Below are experts of layer 6 (counted from 0) of a mixture-of-experts language model. Rows are named router (the router's row for the expert), gate (a neuron's input weights, with its number), up (a neuron's input weights, with its number), down (a neuron's output weights, with its number) and show model dimensions 0-191. Each number is 500 + 50 x the weight over its row's rms, rounded and kept within 0 to 999. Numbers have three digits each.
After each expert's rows: "raises" lists some tokens whose logits its average output raises strongly, later layers aside. This comes from a sample of Wikipedia text that the model never trained on.

# expert 48
router:508511524540555518539500541392515444523484445487446544430626411539524536580605541518543420617462490558494439579498406515477519470439508468420490371492546588536514516581482467466530493486434452497546516512588555538540498497488480445569506454540498531519415534439518485474564421500420463520403503456498517577538544522459460471551597472572534415480451533383478585489508492584509517499529420582425597530461446420440581535598461509509526479406517414474501526558503463526542517464432561488481505485460455471491522544487506488501492522597539500486437541509415501527437509469486553438
gate0:445536408394507534490473526475453477525548442656491542453470564513478572584513475512390569486555479515451541490499501474479482461477455602548451475451413587547565447549407498557437496497520521527583510525425504555540524506515451473508452516544479458552506545487436515578488424395450515582452476501467460546408544485447499518526597507440506459524475530507604384613459491474471474564523536533511638521519491523523524547504479454506538471608528568517483580530467401539521509484453477428522472567522444523492440526521428595469521486550442451527457469383493473534555583526468459502
up0:489575537519524386508534499476551484517447507500619407584509578530444529542476482548467547439466499496506557579607489541528401461493421444523540460485510460428548552519613499546424434520464479413511466504533406399474478579533576466386519460573528534498527460536563506460506460490484450422535508507583483478489462597519510516538431561506391636415459514469470492459381519508469508515478552513491489535538501487412548493435510425539505601458508492484504519409550454439528431511455565505535519545482629489562558542495522565506464458469479537505509453488535485497561473465471454610
down0:444514558546469420551466467441552469474366511540445571448464490443505483465453428479504447614545455498499508485481538562517607431420488434441490436520544544397503565556517551530559425568540490524524455423484466396542388460518519432469544535589544513501579601548525497508560388499505567500521533526499537506587475508484562557479522510546590450510431527405409546467475510450513514547476566427486511565470482532426563469534580488530498526472538523474444543520526509469511531563472489497614496586504497465608560495449492458485519464494459457540438523509504486437497506393388527412
raises: ". ", ", ", ".", "an ", "other ", "a "

# expert 3
router:521491472471594580554458496434496539483465436486492564482521442547540478560507517445518517513443410563428476533429452349522545501363499402467485365564504523503579441493510564514490527537493416539566516568527573553548512513533476457539522420508491509468528566430505567546549465552486487453428557514450499563539481477490459401502621415561436482461570502530462588464564464481541506500428393551478561444501415475482548488578480604543497467469491461438548491554463505444495419515508500477475571511458430543531539493503524496664480518535470409500521500513443481590489511494524507512
gate0:463599449486500570408497513381554411478571486434509514546504468460463442545443452558466480577474469518472490502542569472536563442556465534506389512561481505503552391548505419531471497401540511449466498417481384409465516399479547518442406509498497545553448500545495515588517550466528518596510423491494497454480573458413506463541575468536400490507528440519589538601548559479510471492539519496527562486451488522568514572445577484531507585501403467497576458586400581485506540522514504531503560484557500514494426477554454467442586533493491480458453536528412551528488573440537514458
up0:574554632480434444475533460394581520556470448477524523503442448528575520517441456509498505446507530452516529537559591522427477501528451496454550473494582476438440540483459447535513478494544534484458456545478394498530562608426512513490547483583543447511506476422446449460560474475558467484574552531543517498529515529496477512512544474484555585528440546591462546501578454452505443530498444576505452470537533547534601566508581537404514606454473503576490464471460538533505511494456518398491437425497513570494382519580523403473514498529482457475546465368517565533475444584434515632
down0:496489534474514556626503541556449474492519497585593472525517577483543532530533490455517512516385473475441525438538392490485538559528428509464531611505571426559504459471496457496588531486514508530469472497508471631433541472515490555593477538481557476420609410503492490410501500438495644460548546557466497400476519475480516531466474530538439444358490502493559432514465397457566503503565480481433586491573581510577485487495567521486454497461426467536545463492531497515566495497554454540470498511527453473510467530473529485499478570465348487538510490592460461350499475501520516490
raises: "s", "com", "on "

# expert 21
router:527523513433542512543460488415483525518444424509446524492565418470556507552562507446485499499497444493455456561444480387469502443452502453543458419536518541452572434510494511480575548528458433527509577571537636550557478561539555498556507479548493552509512576510467497507624479596503485429431522436477461600482493424489534470496587485521444456450616530479449528554536481521512574508456398499478498493464476427472562504558483625502458463454526455459580512562464474454490466531425518491366500506479443597525511561515568473634397453548535471474465448536436479579549487490469422505
gate0:471520506473482407507553465555528557507563488554535486571507526478515534605509500420402517567526469486495439571501438415476547566552555397543443404484488451487488440546494608506422461461526447429487481454524455493552482517446486502507541422515455502426469508460474504463477589408448429433454537501563603519517489414488526453495593507579427559543468528597340523513582530412468507472429414581518480486442480443478514554440535529502494496546427481436523512495468462441417404543501441545495517574440502466512486578484515509550566416536517493556506474546474528604507554441453445520
up0:530431423430538484491471434595551466506404486464471485556504498496550535515502522527519483451517532539494567467485458534449482461527537570456520467493516508529525504425534418452486517588481552477568491477440562449482543492557637523518488417503545503493570504573435433530442516509506556547487486568515424448564364522477482547504429476477558447481577508504468432489612470487376576570617456516478508559562594532469535354498581480498573416533496553480568507459517549519493549484502606532528457532524443636536524422506517529519458536571483488489509473462506553395434559502489592498
down0:470587501440446530421509440431503583491470487556391510430537454496482461442456549579471420535574511454428466513525538551532591457354530481539546532461512500435507559616404507469484444526544510558528460523466462493511557449521423571483494508489565590473513692516483468472538395524501491492465477441501528479518491475465486485462450555535474474505496525561536518419523539527556566546497564494471505554511575557456479411461539591497430621519508544519497482420495565609451472542567459513438543478482529485517570520512471455537498492498401446585528522515387500475548465457429546468
raises: "and ", "of ", "(", "in "

# expert 50
router:470552540502528487578374524480424465519522474503507550423499460540537511534426475519510520452485400570447392461541502466415467441478553498421547531488526568496506562474472385499520421470418470576511523503500488565534530430487487507512488427441527522494407539479539551490526469452457553466498536479469505491472487538490406530464526438547495479489500532514493562554534535469531556548511473574528609460446591629437515546388436568500536408443508534381548468512500491536570551433478468576487482487417522525547610619547444450513444431504573546497561466481449506575405403489519521567
gate0:526447528510457469479509517515467584427498434514478428548498581447458559582453427441454577461535471445534540435478441469537484496518526546553426498498461409504472452502459447504501483486510494534514553565471627561456580543589489475538534517490509518561470550479409470517499473630518534516579517480467482582470577385489564535533470501470599440423481500567459498552505511458574464420427552502501426425450430560518444425512533535513484436501568507522545478487488510462469438532550521485477522503413365435421483461517575496646512433612501533433476475480432549507574502521560456585
up0:568563622515461560570379503451398538490458494573508564494510448469645548514524425530519460506533464546518495566475447522535503522459559485487478471488592445426538547493575509483477592554532528504490556523469391509486463503605505510410508567475446512482443510465503451475518455615586482491524491507532511471595485483490571494567430478471572570467446531437471382506432478489542464522450543469477476427514476565510493497565444614454482529471490498541550539577584489483433391546475522454560502527445445562504394501526500435487494465523453517582546577434482544526562455411575528483
down0:562495505548458462610495481488518553419489415404529469575487463421492542537517422514456513458547527511491630508425465567489462508511435446563420460580507488420520505509464485447578543581563455482544452539617516498458505525533517574484534521524497499486601605554471499418580484506450554483470469596548463556534524483535539589460527502444473457432585548469402389468463562394486530550432437548476486469574499416614405438487455474493407511482594483508491504498505504572455502499579506502424555501468530512499518527495605473488475444524449471519547529536530535462553452435540466458
raises: "she ", "during ", "he ", "due "

# expert 17
router:520464533561550522511531526534483552471540494495421574497494411511606571413544465481535449549591443472497471537479487461484534502460482426495569424540533578529516486515516580458555443502465361494523472551475479514625616407441451501555498552569495534528499529462464460457592408547518551510549483447419538494525523513518515492454529427507515448445521556520556614509499509570502494515434497469462511449427467488448536606554488497556466473533485395533507417462423503575527512423517460562421592500345393512499497490455455491519498515554606381503478537546486534504491449477453546485
gate0:542467537528573525557544600502518495536544477529467557522452508479426438454626538476466491597548427453507538594480470509472552477541540377512403355461536500497454488520523502510508435508515499476474571468542482513510462570469545500559496521640421491388471468430433567510616449488503527507457472513533566496594553492476560553452491462512535380504415495384549553449432540492475448493551467549508482478467366448530499582507467482452566391489491472522523479499507439487421459515544595565543493485508445494541507492470502525514529480547496461406470502426516427553534519486441560431
up0:535561520431508462469528560480508542461498512478590423501597494561557462491464534461479638448426483467568513501550521495541465467511500687512535508521579421458454538471400438501475561428516601450478502540464512473465530396517547535490477534458525479476506443473544457457435527458439503395581518615554450436494503531416443575562448548508386490510507477541491504479502456456501528545501538491493520556488449476484612332508507560535449590438476519493491496496475550508549516467464508449481513476547534546432458506516495486459512477512446442516552548516520626525592546578553436576
down0:517531450537485476493499506531412497495575457497443529506435574423459551473465454524431474484452606484491482444400523459509518528471390508487515551492473582507548458602522558506533489524605420498505467458528518486523458578542485465490564482401474497493477639478476519468537487467500444528406440445524519584446418544551566525486531518506508578397595447461536416554458548453537544446441466541520477512526559513510440515517498543513489462392453519518495518451509453511528463520547415508423455602448488467632498519593531527576442462505504510515396458477637489440512474577602555426
raises: "their ", ").", "they "

# expert 59
router:463520524476508490591365602465404544466555564543541526430482511509533409538539396483505437453604423494463453490505432529502525518441475479491449491547563500455515521560440528413507492511450490524536510504527525527522536573482499495499482466475629534495490574528545535506594488442493533497480502423380522500466503531531532570506558440532457544596487602544497411398576528543528529629459443570477517476496419564436580520558427507539424400384522504537485509496493511509489454560502470488495472458486485497467484541580480472516527453603516477468415452431524563435425412563559494525
gate0:513463453416538513511529545414508524458482590534524510472477570479455495501516543500476461489486565440544504491456451528433530446564434459418467453435527378447487503528468525462466424432491549504519434476531501525498496554552432521442514454530472527504527445556465436574479494494537408517632467449516534551442544536420536397537513465568551568463513530618561492523506545512476493574432536558617519533571527465478540527542435461407490443505544537532384450551519454448433567460516434508503510464485514389467528507511475524488516501646562503462372586401483435469556578530517580453
up0:511494481469466510495561512472610513492426571536533511512583485537478448508469579408468475485397511470454633449540487524470440432479559507510589522529554531527502538465527475414503461440552481449466499587480411523530587553466487441519546529490413502485558483457495543499563496520504456466506612416500513496559467553611552444527427480534555526455509498560431482454607495550485502479574525501457434518494531459526568538584490532527515520472436623528470308471424541451517474537465567598490509553500565607536510532491412479474460496506411455493525475481431561472533442576577499511
down0:587492527469502617543493454434449471540416515435493522535641453531416463437475567538494406409551466446393498421475466499531576484447593593526489491559475497546597498509470562479502502484479533474576496549519477510510522484468518493465581414538486499458554615550512504474478429513385484430462558532578413548514537592471564415432443536452501552471592472449488499536427516496456517505447467457467487582504411464535430508618519525464521546564538526541590448434547501528495481509497513510461565504473577347495512477475510550438480540466520515536489496463571524445495498555549499535
raises: "and ", "of ", "(", "in ", "A", "for "

# expert 14
router:605491530475501525482505482498454484543530453447597586449566481564526512477494479487442470549519447538392477535475488484482477444409557378482580440590525509488582511514438498375532432516502445514570502556530545581556555482543499557523529460577451466551409569431537470448596460554509526399539473442445548479558607515534474453455480450578449428477456430491520569471532530547384527533403515492413516508531480596463574593492425518463475508453508540485497407510518505499563438476481496565483567472500557512463520482506477589510552466500486411585468441449426509507497490485516591548
gate0:418458469507538376611534553499472481529507554489448514550527429458491480525400440494576558470505510496547501449524517523428466558563479518576471442455532551502599539507494489532451565494551504481504482445486419499538529431539474450483455438498544455411473547446501588503552525510487456490497458522460518508518467471564445497424544358421502581457444519407480639571505469469506544539461530552607480443518468407436466556525503537519492438429475546473483553531410489449417418501515544534518452460480454453490548676425510435527560473466484530399472573563462514596488501507548506503
up0:476503484455480523522468510506541508485502582534518563396496466594558512515520494532545506490538543477517556555510444493520482466542435492516513504531493520523449498544602521444468519531555499586377550531422506424377588530560510447525495476467519444444562466590466411331541484535508479464507621525546535464552487571419428413481485534546497464430487507439382502550543552514460414579478529484513494441480472497479598519495557468514473523477499518561503539489470494579554532642495518463586464577517574574527426421427384484410537453528485540443537484488535545473501584457505541527
down0:554554535446566569479550450470521474570459538413432491520412460528528502510440449490417469505451480479440557464506563556512526438425530467419565511493630415535439516472488462510496568446500542465478404569595515352492426572473453572561498501525498502449583566482539485484497521485503564519484461447508474470571421528545497515449467474443517474492492443526510492471433447499528554439454483444447455599507423532614492426540566488584516489508447462535501509540521640477448505415540515546485486527511530495446567560468455550422485581503473616541494558441566552495560445603553467488
raises: "oo", "abor", "ung ", "und", "ough ", "ung"

# expert 31
router:496517486537560545524434557470462519528477562562450542424522523510593527537436462492519484504631494497475523502479482532426407396407374498536546459545492517482575538488463498490630517595484421542493526605529576471575513546512555448529478460534607595538547573542501481456552456518488532491451438395398455537502507484605483600481522462519502479543518511461510465539544495542520527599394489508490462414494448450414547490470452532523472364485485452501563434576474403435490566513498521458500517400478521510499437562524508550576463510550516459479447424510480509459503467469511501574
gate5:578407493468478465470455476493498475450465523516463493506543501501468442467468420594463562449523471490381488419483464480449507514433501480552512504548460511531548534447515443560517491539490488491519493497523463497606488485443526498519524482465480557441538552511628602401485516423427529489431495615491414495476417485504492526488455511592421545561439506446560608427525503501519551568477557463461542566565588527480607420606531575480453427536483394549520447581596423513557557426497455512567572518436512508468521504495427509521426489572512529462571568408509466474515496435526408509
up5:454505484503466462462535458550503533428511498376451506528485422556528536548475463501539454373495530455522547463525505515373414513503437538458577469483471409447516523446503517503512471549430538564514565580514635455501456578441449544502543349489468551482513484561499491450420521540443599525487507504573544523501600443583474420560568476551510534560497556481473539503531470565588468486492520462487419408473465540475443474507367527435519482498501486494512501539561574555465513558438482551522478512548380441553556510507460418569520460474470450520506402582474480541483527497560484595
down5:540536470461462442474435441501493609466537444456544508491529475551507502431433431581541502356604519505447474486421499464529524547579570488548457485589476467515438547410465549520525426519406463445498578540530416531514537506498477446517424523475502589514487602496516555423517497548429468515451584519592495494565505519559478471497446491483440502535525493480523490517445442519588493401587479537483428500536469558511455433542528499354443565567473524460538500491602418530527521450517500461503504531487475439494498456445568437460539531575641548526553475528503635522541509483437455449
raises: "(", "in", "e"

# expert 4
router:461540501545579538528485612513380511437499483475498528516544430545558529500445409482551436482530489541508509487512508492449444423390415438388619472536595536536543474572469570368523492522479463496616472600504462543569569492514417505491493482573549539499455525448499522502542381473512496478500513459458454493483592426584559577456515489465536486457563491483458507458533438615513567530490464546478446470488445501416590538491509548564476494533547440591540534452362548487516489509542474502486511440485494551433518488515586539437530498528502387486470533520531542478491453560501422517
gate0:505557422473584463530474502545634567506475584539504504523412568486494398551494533495515515469486555532520499470484440521495504512448485451539428513490520524497555451535403489460457459480491513500547480496574459499534483502478489538425590488516281479500446467543518491595516558433473363527468515460495509480445591444497555485499564435582524640564441575538504474389526504482507529499466431541421521520449449508578538442517396488506488503503505424522507527389554482420549456550538440484493464427481524507501489524579565516505563534561489387469467531439486417518560507538497445484
up0:496528511534599400418462481492511483457478607388501489658520493513534415575504430537465512563511471522514545439553506423552473560438499487480527560554579494466554437476544564595389513477567559538511546485499498483543500511468482509444498456507481434478457474430462419516529519399508518472514544553505463483491552523477451460460537512486582559462509474450463481399526509483500501521410536556412458590580455507540473522516491530487487510469538487533489450425529562470519468588477483541590599533531419565596526450490447414441435555365444493478553516519544483601559477586502435558
down0:439509598465518525574500544537521573620548541515517379550498440551495591479512453528525476488464596529616545507560511507487475482500481428504515515419552506418515546498467475524580531574504412580444514466451478633450458527511466454503424495491494486497466502567430516507436398565576491523490470457530499579456467539435516568497495457444539386472477515512493467423524474621540522536473441505430454531603449503545496488536461534502387441439537475454541458489478577518493412498494408401376495555547572484477459549518500555536451455523529466608554564534535501521488515455452514463
raises: "place", "zone", "/ ", "order", "area", "Stadium"

# expert 7
router:461493473511578503530479479528459510440534505547448624350506509604572559503537460457527489435504423470478460478523444498490595573404486511494474468576527556599588428455505563413559425580470479545587479524506562624543553439456462509516473507493533504557536626483606508474523433444482477491520542468340481584488537445542439462473530466520497444510480579547551465460465529565426505511452465500388539456546520488473469526594435557497414474499539553518470480513496471444545527504490423545405538427480484443530460542469533486508439458506529446520488492527531466581487449440503470517
gate0:450515495609437501578493577566476474444489471532516399474461459410499434592485477436457514445620522431445487462523398535405503474542552469566437501541437491483540454505392500501481481454410491600446566575507532531585502562384463596563416467459536485488475518481488624514513492468418500590394555526420496483530474422519567626545490567501510537463490478498550494605454483538498468543533452583514532530517489567534570524491492542519463498504450555484471460531433466471563590472537543484501468502466498489437503579521454460522456464564559529574427473454468483544518492457495508572
up0:507511506453440556506511491470530479484551506451538559497530589480429500494575524507541515503431413586505385557521514452539545487416510497536632425472590498443443533433585413512449556458565508455574473507509521505458504542531562430491521531478509483499477494556480501486556479459604488510566438448652500454508496529523435398395394457487396458563594460473414515433462516477535496522492543470402473539575484501476491479475454617536507458474522572463524502616571509501521435542483500574587512442498569573569424469413527490496499483493528489439549508561456500433431516501439501524
down0:427531591457461445569373486419501464429536569447439604488598555411523444489496441446471525371431449562485478471591483531516539524463396539436485457453556540577541563483403495494550516545552480565491509506523457457525514550494539516519577502540596519506416544475541603588447498463490576503449464462466412440462543503511518562480565522513535539529526516418483523393477434500494587509466529471483500535512522462505497484569542480518460425490575483466536524569524527535472400489557517597417563505507497546537480547453559461553416521455475584509522432533431493390457490490487479446
raises: "and ", "i", "as ", "es", "- ", "to "

# expert 52
router:442482533459572589569446507454474474510490448447472566444539454624556507500512396479595461502536393553465433572442534415500579421421533477442472422526514522463532394554450525430497506508498515599560448528551576630599476467554501505529507441461492496498513621462494533462515409529457488531484504513449532568477527507514444492564567423503526433531551514474463553493493451475528518525451401554536590511527440609448459594584484547515449397397512471578513494500530495534522478454426489527506518479493472496439500496563469413481509411527548472520499476445447508588474514517528508447
gate0:508455557511510600557525544500472695495464481420463473450455606467514411506492540423515501472456508426506380554513426471378487507477401531575423418527512473547524436585469531489618499498530472491565449599413553521507514476405463492576486492479460544498501504492470433500517464439463436559460450450466489487518508466467538479526510486499465538494442508515493444523600453467434607488540517502534420433487493607544499531532470533611513528513569475571476501529408528445457492495530585519531504456491496528397430547548625492507539539459555487479475566525469440488484535455553460506
up0:487427469502468417499530401447536480503554423423563491549511433554440535633603530596515561515570506536499564499526514534552504468527556555591490467393498502526458449490473595497530562513531455415478431431410438435474581470462500404397463589436540425509538505598532548484508486426397497473535515514587521409554476534449441540572471534541553528448471490497425459505441526532495524486545570504490533536478591595549541489501537565508550429485475501505485522549558446528512474529549434485441551560523603454466443455457424531449502509446449471484521469530479559507507567495465411483
down0:417501536452464452543479392397502549463438377483405406579439528500487564613453517546480523499477459481503490494448440412474509425521457515595495560489487497528454550549512561485568465614476506485597557543506504444547501463491475533636498420548451511518456522437537555507551461478465478509475476525454517426563542493524509547562493505498520396524499502484392477497542513461577470512386456467570470439499417543554586532587536523471459577437445520546572530548583541483555449556445532525533485424549481420519549403531467501459412545477536496467544521463512521608526462503537488462
raises: "\"", "her ", "as ", "in "

# expert 2
router:481465512509551453503446562549365443513468490534508447512545500588473538494497494485538426512591521567446518470529539558412525547399494458438524462520575488469551506462476515460533481522358408510616416592451459581664611382524494471452497488488584522536452607424490529470515443502506442489535491393522527538501514449549515574440503475502490530497432506501509451457528489612475586500464486519493418432533526482401518560520500485543464484515510434556457482517417577546624527478523457472463525489489539428498546549516516578496470480487563500496460509584469509460445461481560447516
gate0:518485437443508459509546466503530412515522548574484436557480501449440500493554485543535506499577427474474418518418465495363495485520547490528401545511497510467582448420560524529505478526481492544482540561470457534522632537618483489575493420615471459499548534496477499569495509548469614424500521477491417491389455495441591577425471480458390556407522516527537539470416519447568433456517514516555543468474423381541485473535508530587496489552410501585487478457526534520382566472552515482493541508496508475486458434503528537531553518484499492474470474485525449560629500406431526502
up0:503588600512577472465483488549403557532466490497523450569459364549574483527508529520456442539449489547488515608512541497514458458462542443530515433561534446475463615529412570541525447545483522445517572605541504480521481533542542514446521495418531517455638503523490456373537501411457497471457468556516499449577475476523482536545457534441543515556530452473496580466520442569437483489417495490407438523591458549481574507597515485451544452462503544466586437482468514532506370445566546569513448472489559467443467361540515517514498484530457504448556496490488528490562478606521497511
down0:516407505558408476534520481472485526464558467547465519554487466500493554583543448577453426506410542504456532571380465480552498502526452640528405477547569553487440484536450519514479496434489517481539420495466505579500617534587531408479493445482538508497479575439592436431532535552581494478535490522504548508577438557431519517493549561503525432508473435475550457438486441430535504529469477567577454432499524520457532423469451505515423469462566510443461557565526387636549524477489512446486562455403443491572533478509448493479571457624589521476487477569492454503512459510533519453
raises: "of ", "between ", "behind ", "acting ", "where ", "from "

# expert 12
router:588506492491513581531409562488457405501519533500511593470553483533598432507412373428519419500488427497452454460448458497455449481412573422409602405602544455543505488554505459513515466599420476601528528524588551595505491570520516581468526423534511513515400618455464513442542470526417553486473529467472556607532535500506500508494587442506521487575425441460520583435540465481540494524541441584453547510435455552514525515530403535414493433505497517506491496564500532498551504532497507421516534508479424514478491526504556469549504478531485499550468437484440491503478444512527583493
gate0:451553523440522441492491615474481411577465493574522469530530487545473482567407660444468585461443485500459496509465455441481426507539506519549570475559528488484549596390522459487498468498530434512499478515501455489519527475434539578510535524567471560480564508522440436470582544471480550521467442502458414456483531481424565485549539494505474563460565497543479484511548510450490482568482428484415531332439611502537595482450453610413546434533492543466550474559525507398518458477523515538520491525423478510490517531475644528532523511565485510517472432479503566520479442410505440599
up0:448491476479553520522477516491512459585469580522535488482527468484543497505444537538444581394502517517512584449554535563477512538442531471518573545508558474477540588385544512567493541628433402484487469529396476525534503491432626482486547456547487519546552501506450492475502518436456589462476514542510520475502446510541546521508491563455451538490515463445470466526582543517480542612416495439431422394485550506511594372538525569439530466478478505521464475450504450448520528471395504512435459539438506540528366533454609457557514508509544504504477432522524516551465455467514485694
down0:573457514532442539386503529511513504515560512487485498606541563511476548617476503445486468583447465410491535501511443494470438459521500442452535574548445485482468358522429503506520481557499402471498502547549542555449543557519454513481418504465513561435512396534544471498595554477538406428434575454426494526531525527580535411449504461573510550459433600561530474627501513555563526371533545464564516477524486488478469535443466543493422494476563455482471521564532490488516575469528449464436433478429450534476601465486596516555487457582496414547512490541494529525488453464569432549
raises: "==", "since ", "in ", "while ", "as ", "\n\n"

# expert 6
router:525555529504572548559514561472517477444461397483431556438570432551556574477506467471562467520522470522454448577463518444444467482453472397428491405579559508436571408583392503429520426507514498591596418511618509547526500512519501548475525479558492546510476589456526510512513427540518470517419533464419428580446601521562526491518584479495474385510528477501447572515571428539552547445478449540482484448526422497426495553527496562468412507446467481571541502514412519512471411476481479525466566518437457534420546552534504462529532502526536391501500517510426532584534489491492552461
gate0:439570428472611480527483564559503515470564567499588482434568487439495479475497421493457544505493488490427478506514443486442510421525560596566423528518486398536626525544401428543433489484504497549596604441635542570535445385574446480543394419493488472450505521457464515566517492404562426601526460438503437540473436399439475513496518514527499472468555452522569507535463445489504555506506461527530552480558466537501514542481494567560413436456536479474481570474506544535497574516489523448513539540479446465496438559502500400554499452511549460474524540476452470429578560457484482497
up0:441414547506484416436507498523488544483555502502500453547504485466390515411544538596490485527473522510537574476578562507526493424484455541450548525499486463380486642432492517468489480425579469483461554490411462508482584614557521503448493477432539487423528533445447519418553521480520490503445558487578551487532512626491426474508442584480529433466497486514555498559493550497449506456468479527544497488544497524476521451501527410378527507483541572520603393446463432668553460576461481463531467589477413458555531483456458491544489545414492438522522474569572500524498552530499552507
down0:575495566456484419452548510432553505498561530503532547433474440551436507548485465518611482473516448487415520471507493420503535475579494409518465551556502547387465501564492569532421473429424495570487376511468506580447466507528451462487501505571522499449496477489519512387460564509555513487564506523448468418575491562563493490523535431442508419551520573544456424542432512498539476477453492496489406512576415438516587401577517453416537639519516466455540531529500513563450444452563492451545460531532599458502525485482463502447467539532537583483508538462413515588536555569522607511
raises: "also ", "was ", "("

# expert 63
router:549587481476519469541508486533517498441478504485435566447510514526525529508480460564577467512551424430434422489492495417480520458410422526490529468510480567534501422512440562511637483459449432580512461603546568513614530474495518467538501481455582553497470559529490421399530453505508578470528476447395511530381490524490539503533524446570492490512549565535483493457548453522498551588375497493475570454452489455429544479549429530586456491498503444448520513512528447453600556474509434538520622466410519452487491550509423518600463472649574466474511477540425499497508458487563455538
gate0:498562565575522500544529453503589541478547524509431472488477504494499450471472446558419532492466523542483502439587399418515474555517488544529414521414461463488457478528389506512555421484562469531476507490556528542579519462524482456544466519503409462588433544568520505505510588468519445561497357404406478543425424527354470415513520438483558603474331588563557412603489500454520558455492508522518519458506477480527518458484439547526509460514569461465482459495490497530491585499581517539482505493503450446479461525488511601488523491563495559451515555477435413540524557515507427513
up0:498507485514496486460414444363429491530460554504552587520494575458509478562536397480570531422491513519485495565493508573538589493507522583547514545542507549538532541426629527536425571503459472534447493499416540441534463556549584592510521443486584408553479471462506572519567520490481511455430494596493487441549531504507558487518433553459392472472522438516359495491534601468510496559506535581470540495508560554538498494495540469409540562523498546479526561491461486609482444449475449475615469525536521534549466431479476355518492407537498472553440441433516532545481458526489494547
down0:465567533461512533461476483548608424517480552566437505484568450556451461475542556513462509442524524375508463539536458502451497526454464473486478552542526435501422408382557473527501552540457486499496556460526567518476496381504439457488524575430483494595495589484523468422486510433609535485544535499445431509457466490465547497530473483544527490472592562442546485450522347482580513539494521580490561507550535438496452504466481587583407547531531493487491520563493484421624524443471522596495432519492505443447379457472517537576564573472502526446502454646515486532509485454481471553
raises: "a ", "an ", "the ", "w", "about "

# expert 13
router:548489463501547574556476469464480512436510490475458535482515459563524520451547441456527445479521453502448344510466404504500556472379534440476545372583516535529507434563526507477587429535498449522534479559522527575563547458476468508573535507492502541467479529447480469457574459500393538442499570524475544554544501451536494455450538334573517512482509499510467604462527509523416483478501480474420513495548394511473567567635427594531389493460491486551502454557466574559512479404479435550506598479444482501516467555547499493469490552565550411554505485489515560583439519525547491519
gate0:512527450523595512620502468450467540501456536454455558444445452541563501521392504456452477553522448479445483482480483400520431483446437495572568398440530467527542488492563437513462543511399510522558495546412527580531557521499514478473469552432433470573459508528559474491523422480614402505572502494519428494538483539435565508480550424482481503496465548535454548558515534462621570486546549539533496455478430535535424467413480607528526455452560500533477535498505507410539580459548527472588348495435415554468492548510539572558468462550544549413473510506435555595505530494497531492
up0:523496508495497458570542401435529582487421620546478510547518470526466472466526438546485583448579475502526595479506539625513534552533492508457523563588583471453472495515473610473459526375504490556496451565466465403539568511489547531537529479513475454494487472533457431518584487435467465434537495493424453413501477577545588525538422504498443591590434520553449423514477523424453417498416505564496551557547448455518447421530493490406430516491498554487475444408531480516555476508535434463601488502549445590536501481531566488428469551628499482477499568500478497537523434500551538475
down0:526524567488551495538409484532472489543402587473481518519544501469489401532469479560507499605542456475548575446514482522511515458469447510511518494438464530572535476548533479490466426397498583613403436495488467531451576470499447617385545474487594590505569497556483428579494418533466468439396471570472585505531486451610495475513417463438482464551470511513549449564371497518427505573491514550524511535473493422514523479536470644480466506439497517514431473436503472483524456485569531478547516531597509506479489560474451456421487496462531495532484568509525573417544448574529472417
raises: "program ", "show ", "show"

# expert 1
router:494548533522539544549457542464402501506489518429575593430539418523552506489476383531501489537443383583386481527425522443475565508411535489452492436565518519523540402550500505474474428498509477532539461491465494560530531511510493514477466461503517499529477605409533520473632410455426482431535564464391555561552554473551536502492507414464445387626460513494536580415543521585514491524491448506444553514459477579467548580586446560619470450473495564505493514517484491535515494382493504511435542526529506484495455523543484512556438532456524421534472419459509509538448507523545561495
gate0:503521546480501469601532585444527514463552451578545496557493477525491448556521487525400591483555527492479500556517447605484532442535486544439460517577472519499512470489561458528410405407512443505519517428471434452495561502427454589534443574532570464563417506442490545565560478394566444500570474470492428514492526461446548448596519504557517454491473454457570477446476512439446464463460581650574552478561435508547508550509449534572547415518524555423616524471430469418579438469564426501441553524474477467507535552515594441504471463450529518550448484524539445491445510514498527458
up0:504517497473516448537539508541421529571426428495502406505571556531485446578522479408504568457503542409537487572510546531504463494510398571448497435424580507531455539569421530538556547466529510470425586532459553520526532503504449445406515417473532458421508499595509540429442533478485531506476497533577542399515381554519508596530521467508535448534537499540437524482518454472496500473468506432557567465439533437478541461565579551580489491436588461509404491501556483601423578547457511454590520461460553584472474500516536562413515548573478449416528542451602462498571564507474479535
down0:416498525499547534484497418562507568477518475594491519474557527438429475526490619470527504486537428540461573451570494355486596548510507464537431548507514517549584495543475451492483436498491532475532485556502529516557475406563527559548545550476481501445410634416511568495445470507570601525514508418504497487544487486509525521419529488455475452484593568451575474432533426465496501589581433550437467416481423411458537491548561491516470454534441444502491544513457516521518475510479566459501435570581476524374524446502474369474445492414513501486524422491492553483575475526535473591
raises: "then", "and ", ". ", "career "